Weights of a small mixture-of-experts language model, trained from scratch on English Wikipedia: 24 experts in each of 11 layers.
Below are experts of layer 5 (counted from 0) of a mixture-of-experts language model. Rows are named router (the router's row for the expert), down (a neuron's output weights, with its number) and show model dimensions 64-127. Each number is 128 + 32 x the weight over its row's rms, rounded and kept within 0 to 255.
After each expert's rows: "comes before" lists some tokens at least twice as common just after its tokens as in all text. This comes from a sample of Wikipedia text that the model never trained on. Tokens count by the router's weight.

# expert 18
router [120 142  89 195  88 107  94 180 121 176 130  86 158 118 150 160 123 166 155 153 126  99  84  72  72  74 150 120  73 168  81 132 141  85 124 110 204 130 113 140 139 156  76 148 150 187 163 142 128 167  86 187 153 168 127 122 110  83 131 155 123 180 108 117]
down0 [156 110 108 105  94 100 143  97 160 136 127  86 173 168 106 169 120 148  86 109 133 130  68 114 131 148  94 114 115 159 105  57 134 132  96 141 114 133 160 166 142  97 125 119 119 178 117 128 146 134  96  96 102 135 127 151 119 156  98 107 148 133 132 123]
down1 [117 190 142 127 130 189 163 109 174  80 183 140 160 134 108 115 116 133 137 132 143  94 104 147 119 127 133  66 145 151  72 155 145  82 131 140 102 145  51 108 107 115 110  73 132 179 123 161 124 124 185 141 119 151 120 124 135 140 106 105 122 154 160  75]
down2 [123  86  76 153 158 155 137 145 101 110 187  53 149  95  76 114 151 128 122 112 138 103 167 105  95 166 132 106  77 148 126 140 118 138 101 149 184 194  68  87 117  49 114 159 118 119  92 153 156 150 134 128 117 106 135 152 127 115 101 136 171 160  86  99]
comes before: "to ", "of ", "a ", "in ", "by ", "the "

# expert 17
router [102 109  93 190 125  65 133 100 134 106 116 133 222 102 124 139 105 153 127 101 124  70 101 149 132 164 137 110 158  75 142  96 141  96 129  82 120 132 137 113  34 115 169 140 126 116 123 144 141 180 131  53 118 129 147 182 103  99  70  97 134 123 150 125]
down0 [ 66 122 138 155 150 129 136 113 117 131 135 151 134 121 168 173  79 113 133 155 101 128 166 151 121  94 108 128  79 164 136 161 162 134  77 128 163 136 139 136 198 141 172 169  88 115 161 126  90  78  68 107 208 140 166 148 157 146 151 145 159 138 108  77]
down1 [163 127 175 135 161 139 158 173 171 113 114 124 146 122  91 134 148 134 134 176 110  39 130 112 148  50  45 108 127 124  69 108 140 144 113 103  70  97 205 150 205 119 107 105 158 141 127 144  99 125 153 134 159 154 123 115  97 115 144 142 113 103 154 117]
down2 [118 109 134 175 126 173 136 133 134  96 159 170 146  73 138 159 151 108 127 110 158 138 164 156 136 184 169  85 170 164  92 141 135 154 130 163 115 100 137 139  90  97 169  75  79 122 141 116 149 153 154 121 141 132 126 146 123 151 127 136 129 157  72 162]
comes before: "| ", "|", "(", "– ", "/ ", "km "

# expert 10
router [112 125 120 140 135 105 131 116  94 109 110 132 148 111 120 106  85 100  96  59 141 151  96 106 188  48 154  53 109  79  95 174 179  97 110  89 159 135 110 136  70 119 117 144 216  57 184 142 180 115 111 149 138  93 123 124 147 152  85  97 108  75 121 140]
down0 [130 111 105 108 112 122 129 130 130 145 105  98 104  74 108 124  93 110 134 102 124 126 164 158 110 164 104 132 125 140 117 117 147 108  98 104 111  99 155 120 120  94 164  84 115 106 143 151 132 133 122  81 120 160  63 126 112  41 146  78 168 119 107 117]
down1 [ 99 106 109 146 154  94 151 124 138 100 135 158 144  78 127 127 183 197  98  88 130 130  93 116 162  52 160 131  80 105 165 135 122 183 103  89  75 179  78 116 111 116 172 122 180 166 141 138 103  98 156 162 124 101 149 130 105  97  79 125 108 101 105  89]
down2 [161 107 144 118 131 161 134 125 113  80 117 149 149 104 196  95  83 114 110 100 124  94 158 127 127 115 123 172 156 168 141 129 107 141  92  80 129 148 103 155 155 174 132 125 118  76 127 147 173 196 138 133 175 150 135 114 124 120 150 165 146 120 181 100]
comes before: "the ", "and ", "which ", "201", "200", "but "

# expert 0
router [ 80 110 138  25 151  90  87 135 164  88  91 141 119 142 104 130 152 120 203  95 119 153  97 113  73  71 152 164 134 139 187 132 142 144 128 157 108  80 162 107 155 140 148  75 122 130 131  94 122  54 145 196 110 162 107 162 121 120  70 161  89 122 156 114]
down0 [151 148 125 122 144  84 130 105 164  98  79 121 110  97 104 175 116 142 144 160 129 146  76 164 100 137 118  99 140 112 116 119 142 134 116 138 140 140 152 114 121 160 163  56 111 136 175 131 116 154 147 161  57 120  97 140 174  74 106  89 105 160 137 110]
down1 [ 87 110  88 162 154  91 120 101 150 140 126  91 151 210 130 128 101  90 120 144 120 102  94 115 146  84  85 160 117 188 121 125 152 168 101 147 134 127 175 179  95 111  91 209 114  14  94 171  94 133 211  96 117 127 147  72 109 116 134 107 175  87  98 190]
down2 [109 142 142 152 115 102 178 171 123 141 143 114 141  97 121 131 122  97 122 117 167  94 148 123 113  99 143 101 143 167  96  99 126 123  93 137  95 130  73 118 107 142  69 120 126 105 167 129  88 134 130 175  75 181  99 146 105 141 168 121 123 134 123 120]
comes before: "and ", "of ", "in ", "(", "was ", "to "

# expert 22
router [153 122 137  52  76 161 130 191  64  87  98 106 104 178 120 118 170  98  91 151 146 171 130 173 147  99  94  83 112 123 135 183 170 122 125 130 132 145 111  78 106 130 181 151 153 166 110 146 214 106 136  56 112 120 127  67 116  78 179 120  84 122  51 161]
down0 [123 115 143 116 103 142 141  96 111 103 164  85  92 146  98 132  72 144 157  39 190 106 136 159 151 147 126 103 136 127 169 167 121 103 149  95 152 171  86 136 154 165 145 195 103  99  81 115 120 163 153 106 129 109  89 145 149  86 110 185 175 185  99 141]
down1 [144 134 137 186 152 146 143 176  84 123 158 166 163 155 154 170 139 129 114  98 122  81 141  65 115 149 150 175  98 151 100 132  79 131 129 158 147 157  93 142 136 138 131 124 136 151 112 164  83 130 185 132 118 129  98 100 114 160 164  98 116 129 186 137]
down2 [148  79 135  85 150 113 182 138 140 112  89 113 190 103  47 184 143 141 106 120 147 118 149 206 110 110 120 116 173 112 124 147 145 129 127  74 106 184 199 146 144  90  96 110  68 154 157  53 137 134  84 137 108 119 123  80  98 109  81 122 110 150 115 122]
comes before: "the ", "a ", "his ", "he ", "it ", "their "

# expert 4
router [ 69 143 158 178 126 124 106 141 112 142 130 125 136 181  56 152 111 176 158  68 143  80 143 128 159 112  86  92 142 140 107 114 136 117 120 120  75  68 140 130 160  80 146 149 140 118 219 141 103  91 107 153  93  75 115 124  54 125 140 123  89  93 111 105]
down0 [ 86  74 183 121 100 159 136 118 104 146 176 154 125 160 166 148 166 121 162  81 157 163 190 169 175 118 119  96 148 117 134 139  77 106 108 166 167  73 100 134 107 129 148 134 127 121 143  94 106  77 148 126 143 115 175 123 146  86 113 143 115  62 123 141]
down1 [118  93 107  95 119 179 108 165 133  89 132 107  96  92 132  90 139 134 194 101 135 162 152 132 178 161 118 154 177 102 162  17  96  98 144 156 179  76 119 110 141 104 124 153 130 135 102 102 136 105 176 138  99  78 165  77 124 152 145 128 131  69 155  99]
down2 [ 92  90 110  59 194 130 119 165 143 151 152 122 134 150  86  86 146 101 165 173  82 131 141 124 144  98  94 185 150  99 108  99 137 163 135 175 125 118 105 120 120 101 144 196 125 154  83 105 129 151 111 124  99 108 143 118 141  41 128 205 157 160 123  88]
comes before: ".", "–", ",", ", ", "; ", ":"

# expert 14
router [ 87 129 205 127 100 173 101 175 158  69 123 127 180 160 155 116 114 128  54 138 150 160 175  95 158 115 164 141 147  54 157  45 133 165 108 163 104 151 118 146 123  82 124 123  88  81 133 153 200 109 124 162 177 210 169  97 122 105 165  91  98 116 108 119]
down0 [167 130 182  68  82 122 110 176 132 121 123 122 186 104 153  97  58 141 171  82 146 106 108 116 133 149 178 162 130 107 125 155 111 146 170 134 151 121  78  75 133  94 159 102 128 131 159 118  80 158 138 177 165 156 118 160 129 108 107 152 105 120 142 145]
down1 [125 118 157 141 126 134 134 156 104 143 138 146  66 117  87 122 161 127  97 194 176  95  81 177 129 108 167 174  98 164  85  97 121 133 119 136 119 126 168  88 174 148 113 169 113 110 104 128  96 212 118 190 125 173 102  78 117 160 162  94 100 173 141 119]
down2 [163 113 192  94 147 120 163 112 190  90  95 166 129 175  90 145 111 127  80 134 150 152  59 107 159  82 111  98 140 109 175 129 145 117 185 155  51 141 104 139 131 136 117 136 168  79 122 178 123 122 104 115 111 123  86 121 130 145 150 137  56 100  81 144]
comes before: "- ", "==", "The ", "== ", "= ", "==="

# expert 3
router [117 131  73 132  82 142 133  70 122 193 104 173 186 149  89 106  86 159  78 131 166  85  91 123  53 129 141 142 122 185  89 101 110 147  90 142 119 136 165 147 128 181 136 128 103  89 151 139 130 150  50 138 139 189 122  99 166 126 144 119 162 148  54 104]
down0 [143 144  79 136  90 116 145 154 153  88 154 102 137 125 127  96 132 113 107 150 121 143 121  81  47 115  81 185  93 137  73 126  81 144 114 173 129 113  71 142 148 119 110  87 187 135 125 119 213 131 179 138 129 133 144 172 125  84 104 138 141  64 143 152]
down1 [167 104 113 135 133  85 130 147 142 155 161 130 114 125 142 150 136 139 157  87 109  96 108 177  83 119 134 132 123 136 144 108 205 150 122 143 133 100 112 111 139  99 125 109  91 157 130  85 152 153 106 135 106  99 145 115 113 157 124 118  77 158 158  94]
down2 [130 110 167 115 166 149 105 116 102 144 134 166 130 171 124 147  78 107 152 137 161  75 105 172 171 124 130 111  96 195  92 166 123 175  87 127 132 115  39 113 133  66 136 104 104 138 167 126 109 101 129  99 166 192 110 111 137 119  68 172 117 151 171 108]
comes before: ".", ") ", ". ", "% ", "–", "°"

# expert 1
router [137 121  68  76 113 108 109 123  88 169 121  69 102 137 143 225 129 142 101 118 117 112 134 150  55 166 159 170 136 149 102 124  92 145 121 143 167 166 126 111 168  82 165 179 187 173 130  84 135 112 118  88 133  93 104 153 155 130 113 105  89 177 162 139]
down0 [154 145 119 118 130 108 129  85 185  88 184 126  67 147  82  74 134 133 160 112 147 133 193 137 104 120  91 118  81 107  54 134 130 181 157  99 100 117 187  87 102  90 117 202 134 100 120 113 143 131  98 143 118  81 123 138 105 162 143 145 103  77 130 142]
down1 [118 162  98  89 100  76 165  85 129 105 128 108 152 170 135  96 155  95 153 155 187  86 148 142 139 187 177 103 138 188  92 115 160 160 111 124 139 112 188 143 153 143  74  89  84 150 124 127 127 137 147 117 131 157 196 153 138 122 113 136 120  99 117 136]
down2 [110 160 113 148 100 113 168 179  89 109 122 172 130 134  51  52 143  61 116 150 114 173 135 171  95 121 115 105 108 101  75 155 127 121 182 119 109 125  63 159 150  81 119 118 133 153 141 126 123  94 116 116 101 100 119 119 140 109 102 184 180 180 140 128]
comes before: "- ", ": ", "| ", " ", "\n\n", "\""

# expert 16
router [109 168 142 117 130 125 196 133 118 164 121 109  96  62 142 146 121 183 165 137 143 127 143 112 165 160  71 152 134  93 166 130  94 155 113  95 122 127 180 148 170 137 104 109  98 129 130 189  89 121 106 110  76 132  82 190 104  98 124  48 195 135 111 109]
down0 [176 160 118 149 139 201 158 101  73 205 113 139 136 144 145 154 128 170  90 160 129  90 166 106 130 111 116  94  45 147 136  60 123 151 133 189 148 139 139 112 134 112 119  78 159 137 127 129 132 156 136 152 118 169 176  87  86 169 163 186 139 148  61 143]
down1 [110 135 172 124 131 107 162 106 156  94 160 129  86  74 181 109 113 153 152  90 172 109 102 140 117 148  28 185 108  86 150  95 127 112  43 161 177 142 129 106 159 123 121  69 178 105 134 151 141 174 145 123 162  57 124 110 189 113 120 105 128 127 140 186]
down2 [ 76 124  92 116 102 100 106 171 102 141 158 184 131 127  79  99 104  72 105  99  83 104  91 158 103  88 127 127 102 114 146  64 125  80  97 119 143 151 192 110 119 169 137 115 165 116 141 155 108 122 102  99  63 139 157 117 124 194 119 161  81 124 154 114]
comes before: "of ", "and ", "in ", "to ", "for ", "is "

# expert 7
router [173 192 151  56 147 125 101 147  78 156 135 143  63 180  81 155 115 147 120 131  92 159  91 145 117 111  94  97 174 133 122 163 127 116 104 169 151 167  91 115 134 184 120 143 127 165 137 160 115 169 159 151 155 106 145 119  74 114 152 152 131  90 173 119]
down0 [ 92  86  67 101 109  70 119  85  98 204  69 149  85 141 127 103  87 110 199 117 153  98 115  93 107 117 169 180 124  78 111 149 126 167 144 129 100  85 147  89 120 104 101 135 123 168 129 175 160 143 102 147 114  78 159 190  96 130 107 171 161 188 112 120]
down1 [123 148  94 114  82  92 143 105 178  94 131 115 155  76 137 113  80 110 134 131 119 106 113  92 144 132 187 134 110  75 156 198 134  95 139 174 123 139 115 138 122 151 144 137 115  43 189 150 153 163 168 136 186  91  52  69 158 156 119 141 118 119 121 104]
down2 [110 104 137  93 134 132 183  31 118  93  86 170  93 118 110  97 141 144  67 143 143  70 149  56 124 152 125  68  91  94 122 105  89 178 181  84 113 145 129 148 112 162 179 127 101 133 131 136  51 126 154 121 137 200 129 152 148 138 147 125 123 175 161 153]
comes before: "\n\n", "The ", "(", "He ", "was ", "In "

# expert 5
router [102 145  91 183 147 151  85 134 123 143 150  68  64 170 189 117 109  21 100 104 100 111 175 105 177 154 128 157 150 107 137 179 103  97  93 132 138 169 132 141 151 115  94 178 112 227  61 122 129  97 137 116 193 111 146 112 143 119  78 124 123 164 148 144]
down0 [102 117 157 102  85 141 147 134 128 129 130  76 140 133 130  65 111 112 125 205 106 114 145 161 138 115 117 182 157 138 111 114 152 114 176  96  83 147  89 123  98 131 144  89 122 103 111 165 135 118 172 115 115 188 108 114 101 116 169 113 122 160  36 150]
down1 [126 158  97 135 152 125 171 120  96 137 139 103 141 149  87 218 100 158 123 152 157 118 185 150 106 108 136 123 140 118  82  78  90 108 121 154  84 131 164 131 178  90 181 197 146 122  88 142 111 109 116  92  77 120 123 144 181 109  81 132 156 135  30 183]
down2 [150 147 171  96 119 117 109 117 155 149 130 114 136 140 185 167 127 121 113 108 112 141  99 156 130 111 168 119 112 115 107 156  98 132 116 111  84 114 129 134 135 118 101  73 141 145 130 122 160 105  66 146 170 158 141 144 157 137 144 125 149 135  76 158]
comes before: ", ", ". ", "201", "202", "200", "ed "